{
  "num_hidden_layers": 13,
  "hidden_size": 256,
  "n_experts": 64,
  "experts_per_token": 8,
  "d_expert": 32,
  "d_shared_expert": 64,
  "hidden_act": "swiglu",
  "moe_layers": [0, 1, 2, 3, 4, 5, 6, 7, 8, 9, 10, 11, 12],
  "router_score": "softmax",
  "normalize_top_k": true,
  "routed_scale": 1.0,
  "balance_loss": 0.0161,
  "balance_bias": false,
  "router_cosine_scale": 14.0,
  "shared_expert_gate": true,
  "init_std_router": 0.0286,
  "lr_router": 0.000626,
  "vocab_size": 12407,
  "norm": "rmsnorm",
  "norm_eps": 1e-05,
  "tie_word_embeddings": false,
  "optimizer": "adamw",
  "learning_rate": 0.00103,
  "beta1": 0.95,
  "beta2": 0.99,
  "max_grad_norm": 1.0,
  "batch_tokens": 32768,
  "max_seq_len": 256,
  "train_tokens": 292800000,
  "max_steps": 8936,
  "dataset": "wikipedia_en"
}
Below are experts of layer 8 (counted from 0) of a mixture-of-experts language model. Rows are named router (the router's row for the expert), gate (a neuron's input weights, with its number), up (a neuron's input weights, with its number), down (a neuron's output weights, with its number) and show model dimensions 0-255. Each number is 128 + 24 x the weight over its row's rms, rounded and kept within 0 to 255. Numbers have three digits each.
After each expert's rows: "gets" lists some tokens that make up at least twice as much of what it gets as of all text. This comes from a sample of Wikipedia text that the model never trained on. Tokens count by the router's weight.

# expert 56
router:140141134124145135151096133156119127132163131161146102130172141100152100077124111156093146160089144113084083135158085101129111140145095148118097157104137157088107116140119168143145136113121091131120141124125159131103143148141135130158105142196118108139155145140139101100104132113155151126099133091159102114158118083144068124107086137165171129104124144089182155083128095084088166139162138089118125139112154139120156131111123152157151155097084104150140089149103151185118126120105122141131145130125139111162103098135136145157075138147145125172122119100137124153084160112094120171103113128116124089086137126102147114143141111146143117126113101090121145138113102128125107114124128145113153120128159146120089124134139122113140114101171107152133161136136146187141116100124152
gate0:089141102109102094153141119092142108140117165117095105161087144137137144104165139147078124134069183126121138158124134153125139092178129151061172145141124128157107122139122107145127161111141127123115128139150036191122161110112129134129116124099122184143139161137089151112093107119105119157142180123105115111156187134137128108087119091094113136135138160120093098138106137067122141180134130096160152129089090116102146139124110131126118117116106148101137129121121077122117129088140115127087110142153133111083146128147102148134133130156113120094139141148112120169112137128124108080159136150143118136153145156113143115131147089142155128123116124130094168117117120134139172154117090165135123143127128144145154092127149127128099153108111159117119131124122118099164161129126117
up0:113143130118131108140115144159120170120111077150102122120148127123107116106119127165137118113095076162153163076100174117131125119139109093126131166141122090120100119124080133126107087196116129132141144131150128153154143087131143158161066082140126155131107114106170144118115134136153157135086145135116146158102111166071130118145161111162139110121117113136150145117130094136140133136135100127135129114131113165146156168141156123163097112149124156063142098133154134113157099096120127127105101154105088103093128163145127114117112125115117115142132135141126120121163141103177173142095140104117147143164141122105122127110124117114096123133096116186137135122161145097107080136106093151130114087167138088136135084139175160160116142134157088133118101122109134121143073170147131
down0:118136106140153131108108107158143142108160135147131090105146137113141132059088137141119117090157104105104145161144140091133116132116209109169134077101130140113166133121138164100164109098128118132133100122164091127102110136135144142123114128140063136109129117143131125176117146120100095120129092137127122144114119117121152081125114127158119150175126080093106117113137114159136077099133139108120093146145146159108133119138093188107095152145114143129138149120107143173082134133135139139113125080117152133125128109132132136144138099173145139144141142137133138106119074088167163127152131111122124110133135111093178109140158153162123168100137111109146163145091126178124132080137143120126110151085171124137132109072118138093126115137114129146130112112169127100134171098168158
gets: "-", "0", " |", "3", " (", "4"

# expert 34
router:152133131101118156157136103148121149119147148128108119069110121179102110138130130106169153123157122103124173116129113141123123153108092108114114127110128144127149145081143147094130140116105122105111140129128170096111074140134132147129122133081180087138165148131107153088091114115094113162116151141142133099092144085116114080125154124147118076108169120152132153111150118149101109153151124068127140123105159152119185100107109157142126130091140128084118142152100092127121169112096126150100107107154129146094128118092146153083103096147129168147104161120100107116108127156121149168108103145124137148099089119070104143102123138134130144102106141121155141135092138128131139128121142124117126114150102118098132055106164134130150075130113124094141135133097089110151162135152079
gate0:118121133108169155134131161145151107121130140124119045134127127149151102135120121114115112131124161127159098138143119124123138130152122112109110125128115178098162144136117126114112177088161109123105102118141092108133104140140106160170133154116167126168161115093152141156159119083134139111147112145164114133146213141130144117108093150148129153140172132146129120122128108128163119151143137146136115113094134149104150084167148145161104079089132129149122131139143110139077140133088101140121130097132171149125135111089077133124098111141168137127138174150122097115144093150121151121153154129099135097067097081142121095151119161160139177102139112084139116120160135136103130121120162158120123125153161098124106127104146173100154113179153146141094117138096114134120169107157128
up0:160122122135126120142119146125133165125069125078136106079150146153142113139137150146121138160118070143161093144119147149145120106119144152177105124163091169126125130188127088134123136092116133083103119121115140182130145135122155157137118119145149123165134102091119122160129108142119126159095121102103121154137081096148108117082105129153104144140117143106137082095106115111149148130145095146100116137147139094152107169153108139089108143108134153135122100115113123125127136103112145157137120138089104155120124099126110178152153101125112073125122116180090138151122157061125164135142200103121154121126124111118123109174126127130145137151094155133107121131149097134137125135136096100207157126074186167143115101129129134144100120134143140149150111126100114134136149113138134
down0:102159128157110110147123084128163131142108126127143118117088145143141108115092141173170143124115105149125135173103131137142160128077129166124060132135165154129115116143076115089100128164125143125163144123144146135170153103143139157117094134115179125133171133136097127146098122113107134171101139143150153198140147162139161123121100130123144107141153110127135124106113121097138152144090106118135129128137124096153155126142152154094163114168109131122124095082112099149167194121114133160164111112124121170114108089097163130097119128107170131199171130109132135163132116126111132143155124120095132125097084178113087107143134129122121165107151132146125136158114147122109157126106120101133139145138137134111140130162114146152132112083123102064121090164120122090133155112148131
gets: "9", "'s", "0", ":", " of", " his"

# expert 8
router:108132119108125158097129138101159146155116115131107138140160126115145159194178120132139161116109111116121147128122154169133155135172138096129172116130106109177129143158112113139122114188100153116149104126127123112114140129137136140131120162107142137130114138159076100129163140157114107144129204144122124132096108132111133113125114151123151092145124125149126108173116153122141152148122137101119096138140129126090192148132163151136157125114104146118147102169115163140090156108120132100186078115124136130117105138113094152141080148115127101156103115136121132076120152098118068118103173147112132139126155146131133110142133097106163161095126090154126123124094117116105147113153096180135112123118146109126106143208117098096109192147120161121139116107127157131127105114152076
gate0:134151162114113115107113137132127143077140136144152114100097147147122149131101139111152115119147159132089152121106118140180104083123145152115133131109168137114151109114124111103107138142093105112089142149138112180109181124109131118140177192142098174136146129111168116140130084122130118116115065094103125082126118158147175183133104139118130148141089128174151143144113133139106150128070084151102108131091097127180141135108133125090147152109104128132094126077093159153178114160116150160128146142146097175130117084113135107108121136097140126179112114126155140120144154112165159120121145121122144131137092180138152112171091104160141095126121143129135123121146090155090124139119121143137126148140153118130170138146141088121153096108138125136119111152151090096147133132129121
up0:127098130120114146147156131127128127132120139141097123167124128125138166104130122137058102124109109097142095151112153119089133135168143130137155140150134122145129136111140151147140137107126135143164107141139119112149108129131116106139154089113137124070131123119147133106081170140121125128157125160076082128152133094118093154108153097161116155067111109086132149112139159098134123138143166065159137109175143153098114098150139195143125146101099118161139099131136067122152139125154132115080131127196112099106132177133132142136113105150131122128158094129120141145089091117150134081152116145120094154135132087124168111116126132141127156157128207133070141166140140150163140109145086126107137125095121162148101149103104122138105125117101137090143119107137109143151137115123152
down0:139115140150114079122136127160114135139091106152131120197076109123153093113125108130165092133092076078162158119155156145128113114162159126163129146144160127104162126158129174140125120138114148125136138126115130182159116132159148135141122130124171162080153121134085106134182151122096148169152216117118140169133102117111080141117124128116106126121115100123123116151105114135121124120115138112099116112132135147124105123134113140099139117129119106121179152117183136143129134139172140125159094132117085149163123141165164123129133103127132164152118149110106111143144154144150132138093085123124165129100161128148117082091104115129079133148126076120129134128120145129188124126123136132146115163110152125098094132153142191151108168147123173118137119147123134143175118116119136
gets: "0", "7", "5", "6", "4", "8"

# expert 30
router:137135144185096116115122153145117139140169106093168150135114131119132156135128110121126128066115099140112122073109118145152177134124164136110147135117128154127099108149097165164096105141112098130125111163151122153104133151076141143128166156140115088110151188138108165096129095148116108151142150156140131122129090115143155129110091100140105141176150115150105127102156131144165104182125137143133107114131142099157142109134119106133091121098134107112167114141110123140158111127095162097113049110144159117150143136118131142125151108190105125119152120088129122094162131106151096127171100125109150165175113115107149145168133081120158132103130128118140160122130131124150142142112151091114146136108163145157132107120099068077134144113112130139122092112102159149160157111115150
gate0:154120141100125142179141133133118131111118119134113103124131114104117126152154098148122138124148132140140162115123119106127130133116108129149128109087088089138089114106144164097151142143110139152126143103142140131098123187149165120107148110075128123134134086114173115153134091128167095143143157121117120135110134136084182099168100130162154106140168164054091123129151128148152178116094117084094130146103116163107114172109126112110138125137118119110166132133125104162135077083112093115130124153145119132104122114140148106113102161130126081100085111187150153089159130123087136125118124098133170093134104117109165159144128106121126088106170127133140135143160124127176077099130152159139157118156174115116138130116100131177139155108154149131150115132123177130137145145120094
up0:111132114149174142121148079091151123101151152147177088115132148116091066166122095118135119153133140126101146102180112147102127142131141113116099114115155185145128121142128109156111087167138169125092100101174105163112125103104137098113069139147118133183131154094111112143116108150091143142105093143149093111143164148142126160106136113157147163171122096149158143188107127161100116145129122127150117095132136128129141144127117143084141172137141115122154131102113150133115144139139142127123129146160132112116109140141115161131146099126121129153127129172039107122157170164143113094133135163126105138122154159099119114148123120163116146154139074136130141121116142108086132115163108161153106094145145133132158106115134103122099103168139118108121152095111095096161121118135148
down0:116123129107146129130093104155107112068143131120190117122142119117139126109121084113125134104115126120125152106127143147112151131161154085137134110120147138105129130134113121147103168114079143095071175131164092101116140134155154150165108162078125122157094142125105145136135151167105132156105142163114104108127122096142147108146112102163169124124178058132151134129128142165115147114121099144129150126089179086133147167133119151155111074129121098107156135113119175126136153120119107167113148153160113151097116144117142161156135167139101103149107114136152143163153101124080153158115164141103118121130170125102136111128080125119170154123136131158128126085136098105118137155105180143128133104118084149152136130111174111092157167151154128147127135110159106103131140150111095
gets: " and", " for", " in", " or", "al", " of"

# expert 35
router:101133116147133122091129136143122124160097121149150156099132145124143156115102121134119185089096095081112157125144182154116141126129116148135124123154165107131122125146069143092130136122134145076147141187164127147145134168120098100117106133096148136145140152159113124153107116183126095152138135144069170137125128098167132115148134096141152131172156113130111107119165128102151114135134149117137151114118135116117178103123129151141095091134114125118142145111146113135174122140128124105130101083138124125143141122107154127107118118203120129130126170096103114126162094143142107181140152137130136189152090146133122135160115128098144202127118179124134153139123156113132117109130118127152136153106100106137115118094129062114148099105103145125091115153171145147164178124092120
gate0:155165132079111137159106104125109158129106131125129078147128164121138148118146086150133118105086109120128140133134061150114153139115051150144111125105155131163133120138129134082119087133145137062145101092134174130143132152106124174111116159140122114143122120065073110184105123116151177138118158147166112151118084116148117158154118132131137140162112152115115146123169084126156088117109123109116140097141102127114118090150115106186151168120113120143143111129113148125151113144127133124126137187148107121144157121143111110141157102144141118140102146174121139118124102123129141142113107164095150143152140129090117158131132131143108123138171110123152121104089147136198090161138126136140158111134152114082106098112111127125119094134094137146113164152152142099125134170154131
up0:121157104140114148084146132104143185142179118167187117105123119099166117136128125113159149131146125116129162109140093115154112141106124120124164136080079152170131114143134115133068071104136084099180138139132149140140136102101106109129129120125153140137090101106111116155099083143129166142140150143141154114172126126164178152118126123118113138168111120147162143119133132146121167103111139103086137113182140140099119153154134122143180127186083146109111137141135118098136087119097166149143143091135076135135138119097105142134122105135126159142139060118110143103147136131157132076124139147121121134158151149118146160126070130144122148136132133111118121126091173129105158112144148130128075130137127139103113114125095111125141127162162133127121140175105154108130120120166102
down0:149146102142129114132123139111116092121094121060139109118137146136081115145105185127127149168167127122148147127153130131127159090114129149124125140085130109130153163114137111107145106120180123178150131114134147111119135122120141078115099089085134088141142059102125146104104143168146128127149121170130145084158118104130129139161148136146082172152134142124136134143141131095142150143141124126123089120140128158108163180133119115159108094115148135134147099089151085141112109181183168092168104146171135147110134122175130129131142138166099096135104131094095148156127140127157112139150081120137152124120137139144084101122083102150131143161140126132084128148158143163127112154183138117160119122132123087126079140148129118102120134167116101134113153104083123107144157131135113
gets: "'s", "\"", "ing", "ers", "er", ")"

# expert 63
router:138121112061127129135132176158115168091103158108141142109121123137125126104165141124190165123142141116099101115160132122129150160134148133107131143128162123170147140151107108113129135156128111118077171159088117116108131120117092118131120143120138125121108142113148094141142100120124132164119116094158094100118131127111112157141136146096117091124105160162130171143115086101092137110119120148125158159115093131129091122126118112117104113155138142163128103122137112105117114152127186128143133114110090109136133184163161121092126140139158166136050100139121161120129158071140171195125120132140150123148145138160106156138097144114150133140117128147150109092106129121121174142154162101121162124087148142196160129140160143127086118180156146123163134089103127095124105125128133
gate0:063088142132121136143159119148144097138101135104093125131103126104120104150150137125155154101096164089122124104155146122141118130124097063127121105111119124105120127098107120146162140105107172132191123138084086100105163135069143136101148116168137118120145139138160144116107171095135125156116163148132143151144083140152160068170117069130116112145137163080083136095109129082135131116099111102173131166140131158125182119090066154134107132107090132151151114126115135132144124126147160154110119119174109124131123098100154131152134139108134128124099107122143144155146111124144111117116163135106102128099159134144106121112121123110125095128158176136110125131116119145148168136103117161105126139101115115144154125148097112145131137137117116101184127159142055140141112122133145
up0:135141135158115082140135118127096101151144129135125136137123123139132158087117105120112142107120167161172126135105117127117104103134145189107144118143086164162127106133115148103075183106117107158131121127136090144147138117187141089134111136138078188108132132125088123143152119190120160076136126157081126150122175094121116129124126132130110155094165075135161103163115143137149127140116110142104133088131150128110134144129156144124140141134137108113111182120129147116172126106104098127104147122138134159069147127168098104097070109117134099119144147112120135141130104152104145159174105124153129095174120129147157136138185123143146154143120092114113136145136120095096114107122057112110144136144100137109136123141144177129164142104114109151128137106164158112147139117134166
down0:175090142120127172106153136123116134128138112121100123068126148134138116107087112148132136140070159099094115113067145087126143147160098140123126147135156146123143127160126169129133140117117111077088102121125117136158144090093177101128163148151134125166099135119164145130132144128088161174083127141105118114143162120124106126127164089138086157128131103055149092161155090131107090103154085145151168156152135128091120127133142160142098189085090124136113100109132124128122093126128147096141125139119108129132118149154138159110110155179097130138132122083109135101124172165157158128122132150154153095131119118135134142081103111133101169123125138089096163140098105119132135121113128115130115164152150113093141123127138118105114119109142115106129133107131143128173129116166099
gets: " |", "\n", "|", "-", " |\n", ")\n"

# expert 49
router:115128169117101108153073127124160107114169147108116141151167129125145109126100123122142109140127139118116102122141137136132156123120090111112141118095154148112110132149101144187084137131119123133158155118115147122081125166158121127151176161149100101159111132151160133113136144104112118099146139100122135130158158124119096150143138142127175106115145107134162143152190116171111141141140094107105124139091092171088112142153138126100093130158118145120134092135107121171122153127108134137119138120098096126105180085181143148108119165087147130148088104142158133147150138136080186136163153135124140087128100088122108131143101124127175139122170124129129137156140138121140159119121108079118107126096123090125132175146113148093126109142131152087173153118068147104178128167157128
gate0:110116165159114139136105081160107103117052131103139145143168127113158107104109116166137118132174094188142125124101135124140131153126121124109098139174121120124150124131110107146162140152118080100094102158128149123139145151167152141145139105134132144115134142112128139156153135114129118123126099117136149156156123125086121141185144117113124123101160124106062173075142081109160101149131092127128121142092132075140088077188158124112095131134113150118113111174152100131090174136127132133180114147138101111080138150144093146130128163116158090134142135155149112126146136128111162145109170140121129123138107146151127095111130160130171111125126093137120139136128117158125156133111083127153133148121133125132130116144146123049157117118102180152133137095135140116142123086139132
up0:108120169115123148146088111143130169135089140128171118109150119131145132097125125125126126121141112188107070118090147125153151128159143139115095128138125127105113145125090122139128151138119141103139093136086131142106090148113129122117144142123097144094140158115120143164111142114105129134067138114174151096148136130095127121154156121124125135155118100166114146113167116144166129131183123167096133164116074051179108094195138109145081120124152157130126110152156132116110156137137150135155126124092117109126121159139129135117133145129137099135131153115132148086118151146081141135133127134140108144130100158135150105104128167132173092101182110157155151156132118144145141137150126124160060122151084122149151153142138118099154123131143104152147138084130148167100089074090137
down0:132129123171182062151144125156118093124075130133108132141108127095112095143134105088094109102134124131145126089161124149111091164166148115133168128108150135117145101147164184127129188112085100115114108137119141115174157121147136146151128109164132115111149124132130091145113109116134102110157141136154136145088126133135129121113181112094121178125128136119111102157130115148136120122178149109146136137084172136156121115116144159125108125121108107093148137114113084150135124105087104129119114119141129127113118141106113091150110174161129134159056096132123141140151087135141089102142119122126119143085135112136179128129097158193100137126173117130109126154115085138135102128135129170103148166125155174134108083111102141085127139130103119142092125145155120098130120153087106
gets: "0", "2", "9", "5", "6", " the"

# expert 52
router:151119127151143164138106143131143140174136124143133144134085089146148095138103094123150124120099133104104155143149113139129153101136094090151130093137111121145137135151102185117130124132138128128144132115087129078136123112101085134141090132116140134159167123185107089178102119066119172151134180119145155126119145103117115165110111128100171094133111116111141120140159114095093156115160174141110154108136133160160156106127168145129105128162167112081098151168084125145099128123081141113130149099095149132159146121132099109120120116169144109134100112120130158139135115137122138151113102130096110160119074111114115154148128125162127133137112154149138136111129168153154157098168159106106102123144116086155086116112126145140127135147091150161141113138138163175074111121087089
gate0:176109092084136104138186147141155153095130128115135150083139137128119099103109109117147130190119141078107153108162092113167097088156162096112129132094109125153100127148152133102151122165130110124146089118137099109124087116111123136131116126101164108153136127112118122122139111131134144127123129106139155141150115111115109124110154106134158133123144130152147123119102116129119140139164134123075127155138079153139109142165083123090114116152093146166084193114124093099141150110106107179145120168106081122148153068154086159121113120132120105098133098155116121124119155083180112122104146139104096167089131129181150111093081120091146127116136108162123162126158124143133144153132146142147121112131149141140123088113179118102091120135158163137133110108143134109109096114144121
up0:111129160171123129132101104135114155115146130131128100141114122144146124116128150162128051145143109126141102097087146139126127193070120152122148169103113071133098149141142099103160099093115153123147133160128139121127130132158139154106135134131178137092126120164118169118141159135154143107114064129122081157193125180119128113147123113108139092112140141100102174133142104126156144150084110133082161122118135121104152202116089150125139164165137169114190124149132135113133119135101167106101178141150108110142133150113106166150120114134131121097154122133178151119112093125109117095135150166115130135131160109137095106109134101099137123156124135116118103145152123146125116137088141128170088098123140125143133138123116142095153127107129135148169122164143134123153145130121085
down0:147137115139114135142150150141131175098118143082153129174104171113124121134133164128134133128091075082080118119116169144125115126167119183140129124147104115154135089144118114114142147107165140090145068118132148150150137112138120132108150156099131133154115142123135142149157091166142128163121108122114133190094140086183121069097124115151131151082149162132107131116135126158156127155162148113123129143086118144125119129124117145124078099181101144134128117164138118139140107112108111172120135146179132138153105093142118191138118091123111125136095120123114147104085176076134113128153112138113134156118157143174107138124120139123159084130078084126101136136117105149116152132158125127120121141119165163154123122128092188095138112141113109140134144075133124128119127159127131
gets: " the", " The", " a", " to", "The", " his"

# expert 29
router:111123122121165136116178107113134107112121123125062135148077144168129124091148134159142176110121166108118135135130105116123130168152134138138141155106087128134122103137127147084126111118139122147120124092186116097083148130160128175136137135114063117119107112148109122151154122093132099111145169119169120109106141118116085147115085137106161117094091117171081101118124139137135119103132139121161148174123117121131143116097130108185123132121144105128099141150117153113144109121112094101090122139135187135106124158109146105132157144094131132095099134169142166103134072122103088140135115110121135110110085158129141144122147131127132109081133120150096141161134103118158096120150131117117115141134161150149083140128098161112147166145086120156124154110154185123080179097139106
gate0:137161123085156110075179110115104099091123135104137136117090095128149143151089109117131126127121106068107139109137091105103166153130079113110105127120116092136137117160128092143143122142137138148107130118122115112138122137169116142180120122149141159171150118157099122173184104097144150134109141124131120123166133080091117125116117146105141104124147150167144123164095170122115132089111194107154157138130156134145134106138083072155112110135121122132122132158120112139100140116097108090134126091136147108120119140110102145110137112153170124142127138106137220125120119151152125149143154112082145146121096108168095140092155128155113101105124128108106146109133110129145100113148130126078163144144131139146110160124149123131116123145136143138148126097148181092100162063130130
up0:152160139120123151151139165127098124102138141146142153164118081160124152107128163092117101148117106132163115158092145096179132086103126103120121124135167097128116112146174078153132161098104149110159149142136124116115156145144124102110186167091086119098166109142157094061141123144095156138138095048129108080143145091156163119185136129115111134171142163141112127117102143130121179142138142137173160145112147155120140108125114132172115089110153148113118102158144132129135160126094125119118138119165130155124138112107134177149124124123137119095138146084122152138129131132142097118175135130133127142101141131147096101114129136104136079114125145172141142150120107116125104142083127111138134173122126123133109099136106138136140131140196153130134165098131128155151141131162130
down0:150130115166122146106162144150110151115150154128072098140169137140153121120137160144132154119135126130099118164148143113140109119115126144135100118152126124129101126124122126091134112136119125101155151121115125134131121121176076135097142139139157118143075137154125108109145105155121147085137097155144135039155109106150102154162117129146152153132094102146150090158116108137089158130107105142102118127108146115128139099122151100119094066161103107144133147097123157140149093170138169121108142093133144110127091123136110089149152122077116161121095122181148072175147139158111173157105145133110117142090094145138086113135147113090077149123148119107093139106094088123146147142141136139150144064106119111162122135125139128106067097100091133109134109138136130113150155130136151
gets: " the", ".\n\n", "===", "==", " Bl", " The"

# expert 37
router:081131142127138094072157127126117163132137164120143140112134123152156125162117119141110138131110139102142122141121100103156134162152141108171140097114183148173110159167108101101128122157141112112118164161116091165093103122128137123141120127143174115148128143161107149171144107115123130128141131119155130114121154093126126097158139097109110120121161150135074135161103134109125112124109132110147166185137154113158120138118143132134141094118163134089124108128107136139107131123102169092149080082136107132118173063142066149169131131115125083092135113111073136118147126111122105115153170116150131142155135135158111125136127138124133130103132159180184175128137137120165112129099149146150098171117168132132099092121113129130112110154139148135149086138172179175141139112121095
gate0:137162097088139134089115115133145143116163170138117097166122099132109099107132117131176112118167141156155154162096144105095110093116179176097141102116102139149126142144098152137141109125159163115100121114070111149158155142101159109104108148135148128090131147134151128165138117107078142134140163121119113184132132146091136119090103106203110152126137118115111128128164108181129132137134117133160143112093113136132113130103149166129169143109104174090114140143109146127135162127118108144103114134161113139147135145109126098152110136129112160110147140181143144134128133080120150153161144069081151084115137113151106131112135122126109091155133178116133140158144166117138126157158127103133096099076148110150125091151109124121150174101108138082125124133127126131100112127122171
up0:163125120144144142143099084156136150151165127128166087147161140113140128140113099148144083106142176125177102168119099119116132121158121132146153128109132127124143109121155137138106138123134141131137109144096127122138121106133131122118105163114122132095110119107118125116146142144081129139110113157139112118087144139078170113112113130167139132154117133174109098175112158144140159116150189108179127133125108065113114148143113124097149099146164132124138123164126119121146107149166147125110113117157120112179101112137107091158158102165086166103155125155075103123112101102127104095193127084111129117111107150155119088145120155157106109113163151161133135085108127128180095144151149113146112125181140121116125158124122172099135144085112151109163144141098193112132159119133133
down0:172138112146146129093138074109112137095136118155124149149126143122102124103151165157116129118181115106114133127080100127139142126096097133083133141121134124156146114125111133143101103158121108136132099132100114134157110097123154091128146127137106169101119096123145155106161133116121134106132126117143125149143110136132130163118115127153153121104092160184147136100106103116097111114139151122123097084099091137136140169110143151136170107140138089203135110122128126142112141131141197219128145196097124129162121179152110131145101112142107182113121150146138132073140104148102124130117108192135115141084146149137072164139142162108095126141125120127167141160128133102135120144116148094152120130122108122144116119097127119132139110129096125105172149084087141096129137137111104
gets: " |", "ia", "i", " –", " John", "us"

# expert 14
router:130132102095174141155129110147149062133120126138116114152145150157117163157166158103112166136146130076091103160132128136093124136115100099121188135112105145167164175151121136130116097151091114162104152142122127130097122183153127116134131126127096171139082100143138158110144121108129108132112110116152157164158100097130125087117100115128113113127155169160107108158159158142179133120073118115146115163122094131116110112153146103138177114146124131102114132130103136131109163112102126137146108156140101122113127120115113150122142109104161116080126139175075134092131138130143123129139091106146130108155111114164099122162111136091147098107113181115127123094118122123127112150120166124124145131153122132190114113137089174142104100168138138110154151069118171137104153129133147
gate0:095116128109101113134179144155136115087145094165117130139122131154108129156111114153102133162176095167113140163151138087089098123131096161151148158133114080124126139109093113122149108113074137114114142123148134146104122157099128145096116114130107147129135111098115147112140066149138103106130139153126143107138139103154111087168140110187097115101132134156104110181114099162195155152116099118087147123136122145098141097155153138129123142155131140117117140124141110085109111124137141158100092169120127160148168133093143190120146123155166122132109126136120150125138150082151192151125138119104119164118134103115130169099133107149126124124110112146146139122136168141106124145135121145137149127120088118143090111115130102108177132156161111117131174085188114165084138132110111
up0:105123169117126125113121166139119156132086112123099179141094092140088130063152138080106104147089143116139127085114124129127170087126116073095092142096138125129109123148173112116133138120107132126134105119094108104125134133112137102100119134148161152097123106103195094117130137108119136108113119147133140115178116116099152145161127142111090131146138137098123166120143088147104105110107143116175122145093109104104139115061111109127141149148159161135109120113122152149111117123122117140097150133153104096133134143144123125144169148130147140165150059106141172123073108111131102110120123121101156119126132129109134091110159113149142109112158148154178147159106111165097084152075099120131158136157114139112109122153161156141145113132103173081117111098120136114167156106141130
down0:128085106147126112114126100079117130130145167145128132105126175096140109108098140125121132125135103141152164108150127162146154154091138136102110132151105156096117147130169096141097151150176104109145122131112138097142127113167142146129188149120123138143149126112116150152162142125133127096139114112173112128112122082115151181117130105137120166125108103169141094134144117133124121134115131160126107097122140142112130141124095111135120115161176098125154125152141154125136109174164165105146128127125120148070108086131106086101104141142127195170132141165090143109166126113077133139169126123102111169078077193113112117145124115160118166142136140079117142100111072136130089113115098138154119115150126133120149141088108140129083111117136124138137105143120085142111107129170174
gets: " A", " a", " S", " C", " H", " E"

# expert 46
router:180175148126067144161148110127153178145110127116124115130141131139156138088131118125143113174112126113106144123113084143117128087102149095150171163132091156131104085083122127149146125126088106083150170140164170101126137132092115108105128157141117156119152110176159129103147149100093115122092117085112171118144149116158111150159162156154151097119148121104138103134111149112088144127154153138123149132145069114125086159125129179141146136141142144135093120163149079127112153081138147161128141177125143141165130158122151137132126127156141128106122146125187141167111113136113152110108120110087113134103173124122156097113111108169115149099094124155124153147073126154143134098111119145121126171179125101148128118130099133139130096121158100126112130110137133151132115131150116
gate0:146068133146128072109141122106130136150100095069121129118127148100125166153168136098126153121120098125157165116144148149140109148133105122124165181108129154146158090101151129114135091144159139082161154117157107079101177152120188102155120095133129118130116120131117139136155090137139169102120142171111117144108138091116121136110119137139147129096123122114092081101179144157124157105138118120115172094145122096112126102158154133094147114147126144125151162127165128109140129121141107127140172126115126156068131166115138141109115094143122173094159135150101118164113119142127088087131148110108117156132143114131119199130097155127105120128088112164128154136148123105133122140144113151167143131118132140075120135099137088139111108098128066131114122121139162094155091126129137
up0:124182126142112149155084143095172137133150161159117134136131076117157110142084120125083152109140138126088116107104091142126150102128088136142152115131147186145103188152106099143095159067099125154133148159117158153137076142128120175108120101135111092124181150138148098099106136119089127169106079119143115094147110137157106118171141138108137169143130134115145163150114131108139120153108128136160146145101155101106130123115132118112156091095123112104111119125098099166136103104127115167128133131161100152138112130142136114136123108136161121156094138102133149117108135114119157147126144153129151105123117139137101121131134082149149140140140162084134105146129154149063144074108119068136160114126138110134099127124117094113140139112094141098168169140099142148145111103134085
down0:169137104119110121133134105119121163121170099173133097149116137155111081127113139162093106131096076151147136134119126139152114150131124112135119145144107137167094154109135137131143097130112142095147150118172131110125120047116126096137168091082109120107119116120100136127115107110141148151120133124151137137146159141159117193108095157124152091141076166129108145111119131129142144132109114087177146133105140150103122109110134095098134124084110128104128168150137097153112134095135164166115153108121113164152114133170091082158163132106115147098120144147163121136126164106147132135108116130164174132115115114133107090107173113140128101133124145105128130121090131138089117095155081115143126088139137116142107135114068192117186120117140168149153145155103148143113139117173137
gets: "0", "1", " |", "9", " a", "8"

# expert 15
router:146129147117166109125090194155127135139138140192116146140136119120098143106119137159080121146116161137155121127112125122193081163109127129103154115118098128173128121148114113119118109125109115096121099114099108150119117156124120130130168170161105133105088134096098146156086111131148107148110104129093120143108138114132141097130104107149119121120074151129187163154133147143075154127128108152113147108140107126125150134097137129146135191104106167118170103147163147137140122124084137148135110159114100130091114115155124156128125123106135096119118119145152142141116143122149109158149146125092114095147157122173148125082177116128158097121146108128109121192133120067099093116127099147153175151117103136173127106145136149094102108154151178121122142150138156114153138131154090
gate0:137124161150142111144090114099110101097105153149136128114116143106136110113094130119152099147141149149123134139170154138163128159088126134114143120152172103133135116115084123112136135125134137097138130139096150181140140158116123105145142115149122110135064082118111109144135129133153128106114154114130129118109134148156148146110101133131085123101111159128120148100142130119128128084095115122142112103149104087151073131120146098114132145119144128135091110140170144125111126135155083088131161149126172138096097147111163127062127171100127133151117141140198110147055140158117096146130124141124118114055136130141168118115158150203142105148097129145099140127138116165129117139134135089107131118133129112140168182128137183151149108107130154118119138096109130104177080165102154
up0:159140122151141110117129148114112099087103150114118169123119121091136114125128160137138098156144139139132125102130192118151112188135100133096161075157161146155156109139089088147133115115142144071126133139104156150108095162133109101168155129131173124117097131143053115131130131137136128111128157142134115115142144162124136103115108096114135135085101169108128156119124095153133143111090130111122131108152094088157075129126158141142112147099131148134101112116157150141101148107131142088119108146132178098129088143089142161084113171129125095152105142129167135128086098129121092140170099117129091125100147126146153126147147112139147135107082122149174160111130107142095124136164145119108162122132151141161184142159146145149122104123145167112135147127104145080165108167132110
down0:196136075107157154114163119143110134139160137153138138119124112131132103154111073109111127095127142085143122116132066132155165117118111153129158176090106148135141123113122114135114150142158088108132116097143107117128122129139139131107097128137155153134103101112105114131099145134136106113159152111157083099143127129140137186118108081114129078108076101125093144129134113091127141133079152127096103085118103146165141141094177176098103132122147131140129171114137118147088104100101107096122124101121136153152111129157135114124122123146076087163124086123108135167104102120098160157142111096115122123090112163133134113112178126132134151136141134125138100128142130162094101129102158198154153128109119150172149149130154153099103098143174131106125123112134121156140082133118120
gets: "2", "1", "3", "6", "4", "0"